{"num_hidden_layers": 9, "hidden_size": 256, "n_experts": 128, "experts_per_token": 8, "d_expert": 32, "d_shared_expert": 0, "hidden_act": "swiglu", "moe_layers": [2, 3, 4, 5, 6, 7, 8], "router_score": "sigmoid", "normalize_top_k": true, "routed_scale": 2.83, "balance_loss": 0.0105, "balance_bias": false, "n_groups": 8, "groups_per_token": 2, "init_std_router": 0.00739, "lr_router": 0.000779, "vocab_size": 16282, "norm": "rmsnorm", "norm_eps": 1e-06, "tie_word_embeddings": false, "optimizer": "soap_variant", "learning_rate": 0.00355, "beta1": 0.95, "beta2": 0.98, "batch_tokens": 65536, "max_seq_len": 1024, "train_tokens": 286400000, "max_steps": 4371, "dataset": "wikipedia_en"}
Below are experts of layer 6 (counted from 0) of a mixture-of-experts language model. Rows are named router (the router's row for the expert) and show model dimensions 128-255. Each number is 500 + 40 x the weight over its row's rms, rounded and kept within 0 to 999. Numbers have three digits each.
After each expert's rows: a language model's description of what the expert responds to. This comes from a sample of Wikipedia text that the model never trained on.

# expert 23
router:484545540630482427533555548557480485520482548506468456495484497519475392525545544486549463526521516512491499558492493535489505558479544558479451457491531545516553526426528445554453518493496530529502558527500437540517562475477473484435557488438537484469470483593456414510554538459535476549465519530462474446470441480520579558517479451521566583478478565437541552475476464482500548441476
It responds to: Capitals inside compounds. Capital letters starting a word or inside a compound or acronym, such as TransLink, AfricaRail, TAH, PubChem, SR 99.

# expert 29
router:473529582549473457471559506501514492475458513484515480463522470494495414494568563538513447515543554500465452554491550464450504508417565530518414450482547515497542460376520448545441514463510517481513505510474481504448549471556489439446557483409501468505464462498452519456517552471564494544453484498516489468453422532479506553488437488499514523482457500462500606449471427506468537435512
It responds to: Word starts after quotes. First piece of a word right after an opening quote, parenthesis, hyphen or list dash, such as "babysit", "Red Biddy", -bromo, Deterministic.

# expert 20
router:479488431532460483546520479511436436461469560477488442449542484504517516493507546517514438499551467475441454517393469469470525556513536517489491519479483502516486468482482486517525467490546510500509506526544449463550496458562512514463536416454472486438547528522515494437559493512504508478457482475531525490480475441519559461429471391541545468538571517466595582514511520477484530423464
It responds to: Conjunctions and commas. List and clause joiners: "and", "or", commas after words, and "by" after passives like "led by", "appointed by".

# expert 44
router:555448537504472415544576491504467481447499529495425536474541528522478487483531478485493495520509504499533447530417501495518476548454565590518496588448514473583467526500588500512491454453515509426466460531523492556524504482524545476494541527438528526508490506512522508499489612503530436532496447530399495436484485473552466464480481503487513452444529542509516553541512449517488525494512
It responds to: Mid-word fragments. Inner pieces of long split words such as perpendicular, prophecy, afternoon, plus decimals and line breaks in tables and lists.

# expert 18
router:507527469539480493488534456509417423433484561495494527403563493513469487495464453482512515532520475448418449543392456504468578544506556526496484541481521476454461483488516464507491443509531524503516485548589417447516548489520518519472500466421510517498536522549527487506514489527514528474477513444539523432500486474522516509459428418485564472526512524515578586501511465513432504493501
It responds to: Conjunctions and list joints. The words and, or, but, and comma-bearing word ends joining coordinated items, as in "Awards and highlights", "orchestras", "dancing,".

# expert 46
router:546497557480480442523525574545447517450534491494428512475553488549516452531526447439511483550543439497514455544494434482561501543495559546475434495453459473450527530525525468559520391467476582534573485504483513497452526485488533549441530526446468473563531498429467514479432560542482539505496486543523490431465503446519510504490521471479473451496532518431526494516506500448416491399444
It responds to: Given names and fragments. Common given names like John, David, George, plus mid-word letter pieces in names, such as the b in Middlesbrough or Burbank.

# expert 38
router:529428512524496415555549588526444457504531470483446481468460456472466477535545464500526529490524479475495444548440469516478492439465513577513535454457496509517476533532548475489480464432495583463479518530525508538420540486502557442469509492436510534501460524534517475506470551526529473588500498515474458425410478438529511468422508471477481445427566563511510566541541495493482546535524
It responds to: Mid-word fragments. Middle pieces of split words after prefixes like re, dis, for (likewise, evacuate, exchanged), plus table line breaks and numbers.

# expert 45
router:506492540484487456502467523503443530477491554528369508499481478512493426475488605502489461542480446467457528534488461517496547521498573487460481517423523494468478477474533528514424499525487501415500494552563458590496502487486488540529478479453476427414499485476453480522509567484514472539450503522404570433477473490459570490502420464482488409449574540454545534525469482490515490499480
It responds to: Given names and endings. Common first names like David, Robert, Mike, plus short vowel endings such as a, o, ama, ita that complete names and words.

# expert 39
router:528514514561387460517505548501520399541486496535504500487484440421432472504503564466489478525518470478458435483463481470478455459437491567507528487539534484500476464498517481521420502403433503492499488511531476535508572475463561472487493487502518559476444509558515396476442466446510516512524502557514466490420494399524493500473512487515436475469565529524506544508494518472474604504526
It responds to: Public and institutional vocabulary. Adjectives like public, national, social, military, and word stems in formal prose, such as negoti-, reclass-, extrem-, training.

# expert 22
router:448437522572452465560530573513539490483462484422471434494514491484494453422512486556489515444536473464475451468437495379480484496554627508484485471517442526487531490483470411517526510475522491507538482505501544517513497471497469415451529457441467507485464535486474522436453583477582415516506491544480556502481431466468520489475481484545497497455561476507536558540527469467438535443460
It responds to: By and linking words. Mostly by after Preceded, Succeeded, directed, or portrait, plus and, with, of linking names in credits and succession boxes.

# expert 19
router:433514497523472481501546494497444463513496482514479485502585512509466436472542556487529515551531429482392527506389463472506533488458542545530547483512500494498551493479525534484458507466505554478483567530494459527497544483491538477555501471479429586430431487443476524445501535489491607483519469501474566437464462467473441458528469512515541510512558545473473531520455457472498525472480
It responds to: Word-ending suffix pieces. Final pieces of words ending in silent-e suffixes such as -ade, -ive, -ine, -ile, -se, as in inadequate, intense, Five; also and.

# expert 37
router:556490545465512447530476538478508451451462508487453532492480493526494418505511543511508542508473518444457447567445483491456559454443512566506470570448514485582523521492474497485469520475523493471562471561523494532547507480528462491510542500459487485460481546453462481498493579398540449481531481571408514512459528458482472536518464461540491503456517562513545553523516516549454509536481
It responds to: Digits and score ranges. Digit pieces in year ranges, scores and table numbers, such as 1985–86, 5.900, +2,544; also pieces inside words like P-ol-ice.

# expert 43
router:583576545498455443511534505509419448471490527530520485415560526506527510471582608578503541535510465453444461493495422464542509533430502488537460472502559516503561395468470564527537530441447533519529525488510528552496488483522474494466501534415470457463459481494452463449465550501560472493402494528521452485482449568513468542456493486523542497381547601532488499401448537512415492490439
It responds to: Line-start list markers. Dash, pipe and equals markers opening list items, table rows and article titles, plus infobox field labels such as Born:, Genus:, Phylum:.

# expert 53
router:451474515564431447506541553512463457498467596520490480475506486537458447489542498511498493558535407494456517470484441471480470495521512531469517513415457527489533442501498522544501441516457574441498510526505451526518493524451494495535536413525403506475500515482463457501470532401558458546529520532510497556493524471539549531442456449545440565515564501500449500477495419583466425464436
It responds to: Asian name word pieces. Syllable pieces of South and East Asian names and Thai script, such as Kashyapa, Hongwen, Yasunaga, plus final y in funky, busy.

# expert 16
router:483553542507424434516509465516507420507522524479490476503516514461496439465613479542541470539493469460428483481500458449573504531524551525458461556517492525542529461472478545509486479452504512466563557518467505509576570478503476504550511546485557475448459502443448492537502531436486495476535427493525516529453496479507557459521464433492485445509477540494557507534479455519493514469448
It responds to: Place-name word endings. Final pieces of place and proper names, often carrying a comma, such as Livingston, County, ville, and units like ft) or mm.

# expert 30
router:469502485467513479476509567448519489499454510479442509475550498439491421466537497523552515519473479495423517443454509472485523502485527533564496502527541547575559407443523478431488503460530505458525512522514510526483512449482487523561550538475507494441407517392416497460517551479508514467497470553480489489470484470457463449534476500582525449522566534481457561486434431522498529382478
It responds to: Name-ending syllables. Word-final or mid-word syllables ending in a vowel, frequent in French, Spanish and other foreign names, such as -ine, -ne, -pe, -ane, coc-on-ut.

# expert 35
router:528477550504488432555513553530462520544500466485429485439506455486470483544531508478484493498503470482505474616414504480495437486447486544504460485471479527534477551517609470552462402421466559475502520548512525478481516497465571489478475540409485529499486520460502488467489559530512491505500530560490454471434509479527531468411559438456537499449526486500530543485550519436461521526461
It responds to: Mid-word pieces, line breaks. Middle pieces of long common English words, such as distinguishable, decisive, assemblies, transparent, plus line breaks and dashes in lists and tables.